From a checkpoint of a small mixture-of-experts model trained on Wikipedia: 37.2M parameters.
Below are experts of layer 5 (counted from 0) of a mixture-of-experts language model. Rows are named router (the router's row for the expert), up (a neuron's input weights, with its number) and show model dimensions 0-159. Each number is 128 + 32 x the weight over its row's rms, rounded and kept within 0 to 255. Numbers have three digits each.
Before each expert's rows: a language model's description of what the expert responds to. This comes from a sample of Wikipedia text that the model never trained on.

# expert 4
What it handles: Opening parentheses, building terms
router:052118166154119072121131163129092137082142071153120092141134132121133121140112094149125113132113130134091120143077137099103059139165154117141052143085160118108172150170102103167159114133163120175157117157098103142171126118102102087168076140162095071125105111136135110138081150040131150103212098132139114092097083079078110108113180183116118109125164108099153091128141137105106119131117117139086167134174088103110084091168102099156077068166101120098053121132089177162103133206148159
up0:091107150153099114188128113075125129131122114131126091123094133182143151139057133148141111193142143121123079129053084118121073109115086100114101119124122096115159108102127126111144147162180148152081126137095114097097127087207098117127156124123157079069100100122097157141118160157071139095137054085161126122123121112070084173110206079129099155101116171151146151109147106115109154138083112135087089075110105080095120140121163057134159112188063129145138109154154158138201048162122123
up1:080046155160114148104204108160107155146100120141162094158093142177163077135070109064164059102174157109105190186125102099133107092182166109079092085059116166105080148113105133138148134133143148109126094114092153125083097149151148064071142103179158109129125123106159193128090071128136137176159121135120168119085154100138104161093199126106142125108114132118125118082107151123090098117134125125109104181071137147159134119153180144173102099177117111137097087106142163132150161157148117
up2:105127170154162143140205142134090152137171075119112095092118221168143095130074127106149134133128114083204119088122109118116108149127163137119144169169138101166101080122122125090165107128123146136194142111110117140112131172131099126204129112095111129129077121155096134156107114105056105098106143153114151091135175108110113137122178101176103138177126106177143114097105150104111156080096122132152091164125101169065030133154195116134100098115092129161078062109075102219121144123119126
up3:133103168160173155150184176094129090107141129142108104118123049110129100070100099165106125114145094119081144122091131111179120136167128138119157033138149099136104092134115157153183168115113121161103154174077105140129152118164141120110112132113111111109132202156109092071153152153125051127146073083164184107107156103122203103080140146131144157158134146099173115122124153095134112081093099058134131169106128097028100114150114092132081119100094170159102119129122204171119147095096149
up4:139109145163174128097107160104129145132164141139164076136115102087137079096131148144110158115146154144123114138134100095113113126143106132164072095128183071132069102122148149177131104067090136133082155175141110152133134060130060109097148082095131132009181072145112156155096113131178133154127191121171041088128144138113149155150109134151166105116083160123078149144120111112154148103208113144138116156117134089105088133106061138164152186138102111083134111067130187126085109174129121
up5:091125137107137133118116123155135079091166099103072117160134099171142053137078105124122093121102076155075129119101160131136115091160138176155105149131132131103138131096093121123160111101128170167159130125135093134138166138140132097142166112139170135138110112185091112112098090179139131147200016093189122115094156102113117101132192088120128132160159105093151126052162082130181090135096159141092140119100139112160100174156045107126109077108134083076073146146110104202096168182109171
up6:103131095160130110136096092099131156076161121163119114115142115111046074177130128148166152122155182152063126161143118116095078200140118127170050066077137164122133129101123140141113184134101100088110125166144122139159150141121097094191095147110138103066070081142070156141158100102124156157214145141124136113128167059154125142118127124050122115124109111128175157168165172127186156101140076102096129119137115088116118068101125153096131076133197121152115096154083142143119135094149161
up7:101102130129150125112096116072109162083164115104162150131154150099111135136133112156200080149112142079111142100077126125133092146161136134105142143127063109103117103141171116129119164130106153104185126142106142130188180165193124118187109098115097078144059106144163129140152118085114098123161098110077096091123055078154134059136133215131118079110177081128119125083136105112152134115116143147127094128176125155124058092164130195105060140111144090086094122137186077083062090143099111
up8:064110094143156081186131177135117124150158125163105116158181160112142071105139154160123150189127125134085108159125179101119136137143129160083057131146148129099130179087056081173172095130093168113078133141130154142140086140131192084139118150073126159093136097116134137143177156146137134149149138118150140100089085115081116110118171178111067178157218162093140126109196120072077181155147093146147153114165098127111072150184164133114156135156118100119101101117075131097083144126169105
up9:194135158088103121161137161082131125080168153125122164158134148121115117139110085217151088156052153137106110161109080097148148138130160108081083105140120151112091123128134132166080112137078150165141141170137094077122100136132130118131106158132110077134130098097155154200135187143189139155186086110074096102105103126098175058155130134139098133133084126089158111128077158148131121093147092139098210096132159117155100120108114111062124097081126109055109100148134181089053087111095143
up10:111157101127111119100105107095129152125098043138148147176153099137148112234104146130119125117143126144158126145117117147141152244147191166080114166138131139142167103146159087140125157154081162095185120133122154172106167144144115129147096140134178172102138087120145106162120144101101127093180101096128157137142102147104100143113170157104141106103145088112136086106172181166079135066193126149107216115141093116105121129149113076138189091084106139135139177153111193124083069085164136
up11:175149163113067131110120147131101186100206070122121178149181131099094139086131100153156150100202097130102160143151218070090130135147108131160098082120137158108123135165139173133119047122130098099098159135094130107194141133133105112114126149118156103096120060118145145129098155128134141126153124149105109073127092116182148087092181128166113139175169091176106114109155090085159110105115049164137127162153128114164140114159042108126128126139170058142074128098136123089148151162131087
up12:093129105115171136135156116102068076085159144130103113056123153168107130153083161181158103183116140107142121140090144108122144142112086129191141147085128162140166156169125191163119119108105120165125199140081140134106112104140116085153153162088156116139128139090154163119136107098068097033119104104213101091141051121086116124162171128128120117145108068145083115124124133130118190084098154164154154149160091118101098173097106120168101106117164107136111119115029202141149119146158119
up13:102137148162115132148174106115132089166167086174077109136046140093084163120128130115113144096162145079112086182045134113126085122148120054141166135086133110130137162144108116125183183114119189184122071093094114152127095144146112106159154155083109155082095125144140083183094131146131134124148176154124100132117109189131145139101124105105184117117180051098177131149132135148128130104147063130144124184114132110152173102120137158151121093166088205127180133172118093219145127154113129
up14:123113194156144121141092193144073137161196153140165117150122119088116099131129116110147120170174128096160065146065178095153077145188179144132145112091099143129197108113074107176155065155120165128161135146129111130152162152129083061082121127075120074153118139144119133170089156077082125110158158159221078088090179112095150173082141173130186120136189134141134074164159133136143147154135158133135135153099144143136116094104119071149138085108129111126110114091097133155111163144150102
up15:165169101115141119096165142107094129095101121109123119148072197087095080145144085165143118189098122099151123129027083103149138110173116131108125149143173131156118150132101124088106143045129141147086132102114093151169110124116128192202109064186123130158115095137122090147082122125171172131164148147113146047104123130093167065071144143153162128169127141106127153081144079145142179117087140103128154120092086134105092089077140141128094107097135116078074095140051121095107099152133157
up16:069160177083124097123104168089094087104144136089127133108161122127146138142048126137103135175107082128075129115139172116101099152119142130127035090067146155096138165141145183173144071103141166170129132189147101205169149104117125113105140119173078163059088128147112133177076112086101158059165094130150103072104123133152144171111075115179093157169138132140114092169100136131133165108144124162123179140164115098105167081178134117131121112176186118135104137084103167130134123169125133
up17:131104118105130108120094116109118178056141097131109126163177147123094096092143127120167105151134107142104093179156111103152111154166106175146071109140153141108177153097039110160085127133113108136178168168180186150083148136126142164183114069122139116114143074147097092128124095127071113057173169152102086123083125096087166122059171123163142086114133159138140115178105147075085206157114158116153081115122134081100113177109119066132163137164126124076172131159138105159128076136167152
up18:139138127191154155181084060121131128102175157167118114128113120113160109098095107139139084151124125128108102095073157107155106092161113103157065138119174126105143186101176077151198109088117152147169121136100122102177121154110096084141150217122089090107074081107130119156103104114131111096130134121071067110122139133108077130136147109132075110054088152094081113168133123079126168099127206168083141111185129129202115109097157123136101112122079151071089138082109104127143162169126143
up19:143117123133153104167084189127180084138128087103104124177111141096064115141128117135224166093122106173140150119145217106137160172081100132094137116173127148100156094165063126091125116115121154085159126173071103105120149091156125141138140083073113110097059125122084120107140153138110159122138115083127188183151127163127106108131199116151187097118123134100139080162121164121094161133147146115092103108136105081070145092211124122156143086107121160132144140099114204179076114116155147
up20:111121102085104086196124119151105101079115105110161149063157166076112094081148127138104127120080094128113107157147093130085100176170089132114080107125184122135122174121142162097129137110114159155117054121103141108092122112101156177149082151157129149125090159161093117169138135128125143108159179138165114089177176143138121098146161134131114177186134169156144111120107076062121088105130081095125195074117182075120141126146107089129102112114101123177130175173137211098085084220108099
up21:142144149086129175103143171104088115104112129156138104152144098103082127131110193080130167105107144132108160127117088124193126127121094161174138105118109195176172125148097144175106151087116144138125151142087128165232101182080104137098132139103108075147164124158107162112127099160082123154141072166099156160112087116094113140147190088178118064156116149102168098097153079133148113136132050168048141147162054100166107142108137141146122127138152163110136108175055146113142086152172147
up22:122175093179106100078110100112138090135141165106096116109094062100120164169089146141064129144119184163114163083046148089152191149150107075139175152118088092127102163132147083098105136134145135075123147153079083183141091173108081111149100149165087147162095107127141169141089186148208126128122117129118179112131114138153088104090150123182129068132107141134131127109116147115067138139104084110130153123163191168154143082096120088105094084159133117097138126071110115110130176137141047
up23:081063117096099115160212186090099138079118128144150140165083102166122179064173115139163102083158151130147086169097171091140109103124116136156114152117155057148096143155167154145156136124176127167097170094078147187134134148138144103112100104167176151177132072183100113099098127152104109111141125178193097113116157148164154095147178138091121142147157164082150094116159134081157095143164097109092097159098129121096107131133143164147087087172119123144067184146158159115145069092081127
up24:185088162167183130126110138122140144141150167101147111139131140111137123106169055174128141114122082118106111117142122148148144148184123169194039131183136149100153172146140110143197117132145117131148144129152062149156156159103110146148109169077140164112124094110099202136095136103116109123151113139111112154106103123110060084101093078133102103137121132026084118138112141065154123145108163118149166151167094125123060132170069115139112051120113152155115186057138102168142185108143181
up25:108142141113127148119124153046142127163138082147138121129111101137109079188151127173111154138085117111075085163144123129174105102172130138174106151146092168081163163104132095129121055102151082178161124108067098154114109071124159153088162119103192129119049110099106132138108117134070133141151119101129148166093149137166126081102167123101093132105141060174157125057107168116131080130151115179125160079153169106164081112152061096146117152115138137104134104197095162161103189196126102
up26:164136195094134115157098151060182154042166087190098152168108144212152131125137172168116073150084114118103060139118155140113095094112136163084146154105123140153065163099093132132170141093111139141129195156148196100111172183147086140096091126183146123149079101138106172126096121108125098162149125153124166102124142118125181046149151095107142104106169124169141097142136136142136091120102078120048154091126143144136136145122141096141136105167060131151112151093113165092103144132145145
up27:123050121161171131093127154093156135107151095125108127089111199129100102122143153110137104120145087127120134091110147144102150136155155087153172107149110118073143164142108117139087128080171162179144125093135070125128083110092095131173107119174074119128178158075113123136138120088061107139159137169073092111109127163183141089094144095137057132088171110088133118069161108139133150111129116134121134169168133111216086138139097130153101125145098119164078062088099125150065181180054067
up28:167052112124114114153113127108051176102190115097152122101115153133205171130151125143191143136144120073097129137141130115173089144121113133121103096141168118110176142158065071193067114125125093150121079104122152138121105140028131133178132171151096123092084108186163114093180135094099122141191107113090152105090146085074139079099149115102091115132155117117157175083132160138130138084119187123081142091097171125140093149107101170107094100144122119156092116079152155154141083107161108
up29:148184134117048130168122128061082164110141099109096138106079123121090125085119098114128136085067118148101103211111164138091085126166112145163090110100174168083171097136152108152125150151104066162119093070121100122129083113163101088152133114076143068100077104079108106109117131054140148125120145168175159113131144125097092178123118182141144160110128179127146159163179143090120083096087104146137084079156113125115083107112139159152075150157164108152067112075105190131143112148120096
up30:129176112161073158156122200146075136050146131115129107116077196095148084092118116113117104125082123185087150134152117129136040108176139097122057075110126149109121123113134076142117149126105173114122153153078102083104150107104113143116123142169179149167122135142101158069118101142084137087157117130112115146089131188137120140134182118165120093182203063125119170139177139121187126115108075149120126128125136119123146140090108204098108145144112148206135070171111148111149074107147155
up31:147142102111082129111133151122115114093154109086128125121115159115150138141135087133046115119150075127076150150082162164149127111160090124103107140139136119031208148121105140140132178134091140149085095115154157157143189171120142134130110116161159080125040121100059142059126113096169092080198134068087098142171156065121128095126112106137091090121181175187175114112151159071134163143071116116114139153130108066122110088111083123137072141128137142091142095127121124140163117184159118
up32:119181156111128139184100115097166100117142085078160086073102135126111115124169111111105137132133111063165131163065143183092148200082110162140076107171130170136153132134099142158072103087081113144118130153117115208172136128068087092129098124144144103079017121118115089134150130077131108158106098102118142100094152135141112145093147126142112130080152056122176123101119161089088102101107129108069109101145124077179092163113082165089132129112082125117091180138111153116173098112139080
up33:109118128144187156134160169133152115081119090123150078100099144106153101146141127116106144094142136130094114109057117054134115118165104206164111141053143143111159124108160168114174131082162141173125085129161086155181112115096130110133132161188168143124087041149137128155160191107130151106159087089135108122087095167165096153087143109237184100109099150103119087100119116139105167139133133138113162151125138114142064075103132089131107107133135157130140065070081168119069084121147129
up34:138133129163167103127149142137099160101203076129148091142122131150159087143118162187157164190117127084142085156091109075134091087151114144162098184039149176095183159109145116167142137104127108201113122182133169142164162121136147097134088114114098119116177104119100092193095074071076108108172130107121119137144122095157205134093132112120155125175132121117136092140144098111161097155137117118097166156126164106151164086121132033187124128144159130093107127112079189169092171122120119
up35:133145112126082082155131120148102105067138136111175127115133135103161196058101122117126053141146146162115123183149110135163094136169153168164151110097150200164113113068116081098164128142064092084100154146158158134099080110084132135149052146141124147128117094126130140142129125122142124132153077122163120082143083105143155105129186162179087094087145056118117123125149169119097068154129187142130088114112163120116097151133161153174106137069132196183134118099112099102165050147094186
up36:085058124138181089152156185124117078095155126109120159157157111143158124137123118198212125124117145090170070138033131094099181118089188183137102121180181091095145114156139132133141140133131134083134128155050101133126160110105086089157110121072076106095096137156152151092172155173113144106116134145108114113136100143042129122115149211105105117122121142153133154149110166132121178162116107089129171164133084098182139092178181196114101115106116132124145124090120108140151124146111139
up37:115119108139167142124080107147081128121180164141121097114147148102162118133163101095094141132156109183177070131125116122113084129104090075156145129088143132110210097133118156138040147114154133028145130115147143123142141153183116143167164089156113106163132094080126154160121170119158120116200099062135129116108123073077097138125115175107140110080185168096195083124134127182170102146124114204080126106121141111152097199172105116105180103071114148121158110160112116163121095166116145
up38:123139106176093138181129149128147149092180091146133114154134156058066135138090097074060097145107139126081171126094167138052135193129094124128099186131156159092121151170155176187167120128138128208106156140118164093110173115140139078111135124182137120158158126212099118164063082126124127126115085163175122116151086114178118123109116119092137118126115115105070111127164106123139097130154184111098128126124122109127126104196118176128093115128120101126102148213043141153141172105112115
up39:088112175078100109100164075120142120112121181134169140123132113142154193149078148140085131146077115118100154178104098148136172101175182126163077120141112126092160130128097118167139122141156120142078139145129092139183159166072140107114149170176117077101075101132135167135091152048161135103161127155194103088141154128189132200135125125131136139096111136106153120141175152117116059098190203134106153038174109120167178118076138105143124154137094149107138114115108156129052143156140104
up40:063095155166080175185115116144098112141099139150096088166139178107135128151065136134116138168123113105120097127138164089103128083067122139147128120114110130116205086177108100134104083130156150190180129084140110160164083152122085171114108098141156117088067155141122082118107155106195120103136097110095125130161147129153116101177144132135106073100150069095200174179199107082084165086195077137107126127120119095101145158118131141108087113101100168154063118126144119146064135166138090
up41:096134119127171099115164111104121095095143083134106126084160139144152058124112101105044119161137135102063102154129134126115126136134155121128152063096136136106075144170158095152142150107185127121120077140094112189088068138154142076183092170136118098140018077118084134131106134185147116113121078105164127128132111091101144102142070149107132102116153128120143102177121130102081126175110107112145133167089102158070130095072102057150178099225112187116160148121151108151134104122134108
up42:160126139108152127108133155073097111118178182098172101110091114143159135162152152186140062150081124099094134082114166119084147095096201068146084115144085112115138097101125161149106111096153143187196157154115094138143121095153125080141113122138052126119075150115205129125120138076085131088182101155184151116114069110089160127120138132185131156160182098103156184098129111126126145142084176133137157168200107158137094123109100118137092054148138153113139082127158090143114142172171101
up43:129117122145133137113091199206124110098137180122099107158062110161067119093094128177143130113137116134140092121174161126103111145150120117112097143116121089109110119106101150094113099143147127167151067170171062144117147103122084164128114163155178104124113154126093130156123136059095128116082126130070115031124068097093136124100147142136138107135106152126105118121147177136172173128158130035116192148158072167189080095057139141145107093062103124089056098129103145116136147161102122
up44:136140135131073167148156153149094121150108119178089163162083103123117069180155114097158096129178116121105132158115134128124112074160141130104070127072167128092094168153121115080125076160115067168111087115095187148106167071145170071161100162141112086106094100193148155079144173111136110187155106109091151127160159063138142098113143163167101115129136129121104127116169073134129112133129142100086098121220077063177153071111154150138120155105079078145140158131110103137154135123136198
up45:096094095099116122138151088102108120114171086086104159188136115134120150135118123079128093151097152155133132146084126059090137139111113205141124097169208109148119172158143153115175167145114139152127056152136148142096147168097103079142101103177132091115136144092150105183108148032166075188128162156144112059173101139177106123098178063100125121178116144119129132062125111133141124149119107171096142079135117098161099108123129084164090098149135152119057125076097135127075181160128153
up46:109101157141135118205156143094121090090152126130150070082166178111076133086160150122113049141121112147127098181132118113187084178085133170096146101124191150100154135092116117156147152085139104132110149130134153147176127099123152104076080146150170144089121171102117060135102103107143112107143166129116114130145085037135145125088091138087087135115207167063126139151085160138116094126134122107094116148147179082118065079105104157123109156142106086103103154172087107080125112105050112
up47:093201109090122087123139157089113115104145131079099103097123121218153131168080138134147144141125132099120106092105163114161106142167213121160175138107108162084126164199142164125123133155104104133177139135166154179190107095135093146126180141140091134098110136117100140136058105126057139143140085187147118112118119163139115106071194144077174087238137155115115097159116092098165145171103085157102136159126140104120104144173108086131107141183165114150143122133088126158146123184153155
up48:090091131127185082114155114215159111143180117141116148133107136110089117125176097152105123084124132097180193162094162093086100094126170137160166108142136074095148166156116117108169143100160136123168138185133108107135089086146161164158093131159094072159120089063149123102126114162093139069165133096159111093184078117053107173180129147099150105115136131074156091152172097152131119120169208124116131102136099142149106145117099090144182104097162189145133179092060109117127117159103130
up49:149123162123116098083112089175090147162089152079168153154191180125155139119155131128119111163079131109171098180129099062110100115126175084095165118107137145094135188091132126087113121177117113171124115126107127145224127098101112128117136108157130163123120091058124185087082091147112149088103083190111127141063083111140058193129112129135160148186131102130136113174129134131113109113114096134158076107087114170189070142164105132134077059144140146134135078153125081081118127132126079
up50:146111156196053114177182152100086114098182069119107108114114122159157102193113165094113115113137128196112152106136155141136067128146105128143076093107132165163168171090108123163162149124078158093158192086128140175136114087117091127121109091118123161141129062169125065150091110155096077113097096121175139111154166177139099103087158143157168178129134043079164164112104132083138106072121121131156145161140149081157128170122128146155089188135159140112177127101096141147102103125098093
up51:144122146132102168151174179094097146164099123181140105159118097144099102126094084081102086145134151106163161142158116144172125156132152114126109116149133107119157155064141055138127070112152098062152082121111206155143148212152112123133121146198101095158117151141130188190114142130099153110152153247094156142118157132100104136108214125167141112162110166119150129158100168055152135132116087145061099111139133097128111122138126089090090149158097099066119137114121109132151106170129087
up52:108134177169162107126094193097101135109171077169130125160133142127119123144132106120155083131069088126094115066154125104118120122132142158138099123124096137085160153193152075149111066110125109222103103128188094124138115071149111083089112129217113142142115101103174149152094115108119166183165124112114114180097168112108172094084117158124092120163173126106162102132103151169110081104114139099118122122182112093168116088110117144198072091104197109196085131105125194113135156146144100
up53:051131142065121150143128129105097142134079117124153088144099189095140118090083077150090107201108107138086142189069125099102094152159136132177131098105124195072163113130123120108114149114152187185133069104123114149113132171139070129155130107075108094052154137129114093205047174058090106179109084152106116090173121105111100149140165169102144169143102126076161125140118128162158145136125108108117098146102113120117088107119085123149118076160112151172125153173153126112117084143118125
up54:137095063109116132106154153149103113152161207088169148121117092084147091095146157172124112149177178134063096168100110111175099134134170143130100161115121174124192122128110109159155146127092127157136101118112109108154167128140111049114097077141111114097141113125125108173140155126135119091167117088149099050135155165117107135136077149107155141079139121093138074165126141085140177117149066123071157046120101089188088133147164138175114127170177168070097121145123190088154123190079138
up55:104153187083213127118126093114122157165164133155072121142165122105084094062171071120141136144140156105063132088068162137077134153139136109119100129144162168104116054208115157154164140127155100168138148113134098115107153155093075109107097139220158148082119142154143118040102133128133140105088104115073117108141101096172105097093141103108147110132121112124187123104088112148099140161103168106158169109128114125066121132132069088154160175116046077118083143150150103121129127144140125
up56:079124092115105100137169193167104128083105104154099070159139131125175102133141124076045131156092130082038106124109165129163127163112136108179147146105103146183169160137112095095119205148145139134074176112143097114117119103118118143107061091064142115099147076110128134116123083108120122148144089139108118096133149105107112071127106181121109153142181142169135083155134044098111186168090123140116131082187047169132135104147146168158136155136130158137115105124153118098089132187164166
up57:121119131116122139119099139177079108183159148103104165161169141139100147090147172101126117195096081080127148159119115118143148081112102186132142095084181134165138088044160153166147140141129158159209120146177116112133115086131076113160168164129080096118153145133131112146127188117105111113131156136107136101128190146104092175090176114142125088137105092123129089105111150084130144131125104066104106066133130103099038079129140100147141081114069167106080174146076179163122092177094179
up58:113139170158124101120151121170095122133145081127125171108084124122153079101140099159142184185129179164172126116112104064138079124174132122142094115109186144084077145096115117146177136102111126123104140108072155123045180101150150139157112100105146107128128142137200117170109116118081145155099052113192174107084168069103105119074178124124116124126134157130074121113126194166130162083079084085120168141106115180091131185162149133135065107166116111100098166152148157173147138097091084
up59:099128080126159078125117149083107081135179106060081098099148139155100103122112112117095071103078108136104094132073136134148115115170079142099102193077100151136149141132115099147131085115153061118143130102093119129190095135120112112106061185070083116134139163105138134146099177121122118097142088192133058099112098093094085144052114145114104147139116172128075110079137141127129189084083213068129121095140133108081108111108112192104149130101105102121084136107096173136126163152165134
up60:088105167092185128133157207103122158044134128150107125118104081144161100125156102127078152164066105063142157149114133081163104132166104160090146117121114095149135150154141098174130164137129130127111137170134083092157135134172182142160088158142094146123120151134133155102107096102101194127171054103147168107118136117148064075115197173084139101184167111056138147137147120083154061109148053117160130074086174131153140124159164149095122122172121147062104136102112127122128140120086107
up61:156180131113137164171122138165044125117195154126144106177174099154132104110151108164116109194155194054102082175125132123104092118167120127126149125141181125139086127150099158182173127131152157107105129153099102106105105090129122078168165185134139100115134171108170102148086113091131126119194123068160071105110153101120177092147136199103142125077113155084093152082146145118113143132159145144087152097092117116129150086068143080133101138091124146130142056068140172133124087197116152
up62:068128154117150113135127105158142145107151108097140106171119088154140120130136093210176163132173087114134106157129156078093143102107113156139084098114158110111119115128175127125134182111131160186148101168151069182126116104099113061155089054185117100156144141156068140116143081165139185102140071159146148099096068085175158131133120157112127090129113154123115111120139118096133124117134087162149109073167100100136108131183202144194086106143137153077099101109082145121121089138097238
up63:122139100158114132087139122072134141136114169122141129165131106171105107134142206135136136161165122129055134131102190100145164069172113127198065111171094119102207200122114143104123168188108091117142132080112095150149159154119109148166097125126158111102095145106092116135097154100168164050088092125121109101123121104115108147168150106119183136051167154115136111109139176110111116115094136177082076120137100114095134104180170078080145098160093133108109119194103150087174080166132177
up64:144121102082152145117103135157141136113095082149153091159164136113138166145149184142144128099089095072097129203123198160121069132139181139177125101194166116113144122110158093166139161134173122126087073159105122112133103198166133102131182114143148120134160129167150133215117097076122091164106129166093126156121134080120105105115188175109171134159142138164105162169160160100128141119068039123128171158126131156146151184114125128143049154151156114064136135145120148143148143178134199
up65:124111144146036114130160155111198134132130165144130095152129144103102114149064175138133107146163120118177156084107111075126148102132126076069085114095092152111150150124118082074183154119209188095138157126178141174160151148108135118169117136112136137075095066112095129150110086133112096124147111134137117122085178105159089098159160139072083097108120096102162125173180138075125107166118154143154108083153073132106068119134108132162118060154077133117141156140057081113117054095125138
up66:126151075159125147151124113107089108082166088083189173122138177143175106172126127118176082128108150123103067116152128117122082108154157177108107125116117094131095084195137190099156163172104072145086089161105103108143077096125117102168113080167115073141074071124161117103181179083100138096115164098167106187103113102110147167067165112155180122110076155080189144131126127136093126160141078129119101114178124109099135127104106143112082128161112124123081082073124147113101143143064145
up67:021075179144143115121142175144164092100128085138101070166181116096151119166106186145093139083092112106147114170108113090110041143145138116167093154119174097124134079111109136156145134103124126161091153115168104148146136121121118083165134098147127112137080080132090140106116112163091141096111110113082130134097102179135092126095130209090091074121160156174169091091127133184144197117169109129111146078111159111157136098152102142146046173157099072148084138104113150097156090147156107
up68:115153155147169121145103158143137109154155144120150176122187131092168144066105164132093091194123125123123070091123159106103097166118097142153155162080139178030150087162096136159094158136124118092168082113141107118175140128111124095137084132133105087130167094147126089117132156077175167147138064104103113059088142096108072089078157196121080132070185114160088104176159101131132142135174133188118145178137140104129121129040122123142144150187118095145137091157133126138104122155089163
up69:119152144138110128196124230144111095088153111087147106117124093077112074131208151082185135123111111122116142153137106147126140146112156094103090120144139139146163139163160148184111169100156143177154130109150092103141211122154105166145111156204175137058109163082172192097146146084175148173136103069149144131094108156119086138168184082189127130172131122103153132134146147069170143133122117112099139107140117129116109068158079103120101102099128093151148134147111201083107164138115142
up70:086115156131168122075141170130105154100113127117144082170147122084148153112145043128121113176134120132082119120083080067126111133105180112170137201120177143066139167137167111120120097140111189166132152061127131080118134112125165099116142114135158064163112106139099149061162122118148132147179102120064119179122145144133117140054156172075140149178207108139157180084140137141096116124100168105151172146167124119144168103082142089123070114123135123114100060159087172173096136160110127
up71:148128119135196124171118138072088101143111117154145199141111084046122131135102117143085098159092080137162137151118127138106107093151169142134100147118133146137161157142107148132183109118094136112120111166133211150069101141103137113113100175149163113115138060141121130201109068126182134110147075122143057113128141150100133134187181107118098158122139167153092081123200134109135098175112062123128147115146172126125055100136109216113056084120079153099131093120089139134179117132104150
up72:128093140133184120144079159144134152108086106127093127095140132155140088157090108094080147175104161132130108132112175131133093128201064120203164142182145168088098141159121134136168097154184091120143112095159172124121105162092147117181093139136110180102171139107134095173127056120107167109183124178120127088083060154093106136172157173119119097130171133100187124131133117110156183143096080143122176124115124096108177152169128174143169092143103117083095146149130159144160090154112024
up73:079097130110125152096180122133067164168178158111123152155112087099126143146122109157125126139085099097065064103129163121203131137147155110217098145061141123145154162143161111137113143124129119157067118102112183156161154085143101131135195161125146101150120082151100099135080184050166135117092177078137054101151115101159149105119157174116124138147190088110152128123129098151120055086138133152106133132150121088129162098160145168104121070122155120105134126102108132115042130195134136
up74:121147123144137142188186145137089102065141151097121158205116108085092141112144107073069125184102090143126129152123137142120075107116115121090121175148084122090111161145131165176093072172164119117129117117169060163154124111130126135174093126132095082163175129130138141150111120129144181109140069160096145085093140084075185107080142126102095113137147112149180135027206143126090142143106159125117135077123187088178119125180096134156108110166098098125093146140082133111104121052135143
up75:126185174089138098128097096099132132051117118121087101110123153136105119129143072073137144160105166116100128118113140103118130107152110084141100102078139089102071121114107110188110168162144116094193083125147114051121183195141102162153153101157122114107084202088146152164137169104128136143176056135108102135159130089098140133088160131181178103165129160126164113128157106101089077117110134119132146094118078117195050117093110136149110127162124090069103132104135166157123073080178184
up76:112152153126125109078129136123134085104134063211157170139149160114130163152170164132152109113078151144185115213092143117162151074155171107146135083122112121086181116102110119125129102112106143114109166102170050157115119105194109113162102109087120106148102144117146110185149164075098079110150124089141097143092092114123092080080121140144167116130175083161130087128152166116119172080103155132101101126157138169094046183129130147195189095162119182126134139168125104066090108102126137
up77:089155064123156155139162134148100129110131157094129083094131169093182130162114143143155127137135113113062154114072110171092114193136161121122086142134138128082177150193102119201176102142114132155119135126057098100145143124170070109119097104149184154136144124151089145155133144117093138094123124042181127073116110148085048163162140181190058115167129131106158139127125147161127115182128134068144174158075105167154115108146090062131130097112085148149135153150085181101136102114134135
up78:077152137142140109108156166137090149145175135166117091118107107110176119136149154104145183101105231065032128140109121087208136060134161176135073094118156117100144132140141104152164164065099126147183153131162114088161168115144108094137105121146121124075135143139106117109136170063112145097112067132127139070112131119095105136163079143113116168126176114128136185150149115125149115126151100126169116119107082119055127087154107104064053112143085104098116123112089137125095069129086147
up79:119121191149100085120140146125075191132119121146107126119145164110156073124123138188104137143141109079115108085079133077123094116095149165108126134148147114114111126143075114113149139129113150121110077117124184197132091158146125100139088174151114111203110124098072136106073137109137143040115100150164105119106137108123148169166171128123158144125149076131117137192178145124123178140144084071153171152091131086092075099136052113210169034154123079125080164138146179114132109165111123
up80:099124098143137064083098148138105121125109140131075132059051133132177103148166174123116150086164037106168175142081116079145115154143169184138101154156099063117130151146126120187159167125164118103183130095157124065120156075154139116115074178116119153099115081125128115124122085087159086103095139127154052079136133134094119086150180140091141114176101155176133146154125131130071132115120111111152136127088166120119051178117106129157150136153114069131105147147096131187173113135094166
up81:142084165135134052176136146186137096093160148144139095132108124180196113159128117162133188138173160140130088155124137127058098103095090071133134097085138111141089138191152134142117157113188104176201122115166150122203212139108130147144145090148132109104074114092098123127106170086129139126085118117126190171098178128159204132135166104167097151173152148123122175102172143074097144158140124119097166163105097087132142099141092097098148092129131109099117130101099166144098123194158114
up82:084157131121112099134189057165103143078185191078112104078135140139124129148136069080070076128180092137090177188156115128154087107121157106146099069069153106150194112142122093168102115104103140137126138103116109112140144187134107137137135112142098135131165056115142173115136084133146111128119051166146148118165142077135136113100126125129129094164122144190091150124157192125162171155131126129095132180094086107077163118194082135138114181156109149100126167123148134060117133125070156
up83:135112105113108092114148131123192113134115126158133110197114095147162135142056153087191127156150138176131091172145171146146152174181155154173083144091129162161158195111128122226116157103144137166104102117107147114164096133142118151112100162038150120160116182120096123162109108108155230125140182147116146105168111123111130139138207115149100078122112179135098156148194153115140072128201095152117122123099106133172084084135109134118122148107147165112159132165109136097107165123122185
up84:151177115123160114170078118089136094139060136167136097108159184107179165126117126144128143171117135080052169095117154122184120113135137106201098153147159131119145124074100095119170104122128134169168142206102119081138163119104092100162140172118129092139113110147141106116159127140107121088114098116163073117144102178090033164122116149137127124112069083136102105099141193135119154109156123139117142160082116204138129160133119148096062113141044125190105164143074135115162134194122169
up85:072117144142121110107139172139108147104116117144150054105084167098113092146101125062101146157099053146137101134102140114090197078086128119133140156205117115131145063128069141144145114120164084127102057107148094067136117105146112091116117095073135131105125131126093125127117098078141094119143078148134159124085173091086134140144183187133098163118126184112107107183112208119176164084169120135106185145130147132161138116077155123144157119146107113141124165169050166167081181115103105
up86:109135109100160105112121208126139092122137094099057157135165068116143121117090177122112098184092116153082138103099078139103140104100138079177122100081136128044145110140119113143155111089150118157091070094112148130150121091116101163175000152096132134152099095122179108132090125108144178131123117120132126093062074136097111106097108197166145152095143146132140155114194113154136175103125130105143179122128085131106116136144137158138114071155054130127093157083119140128116082154156188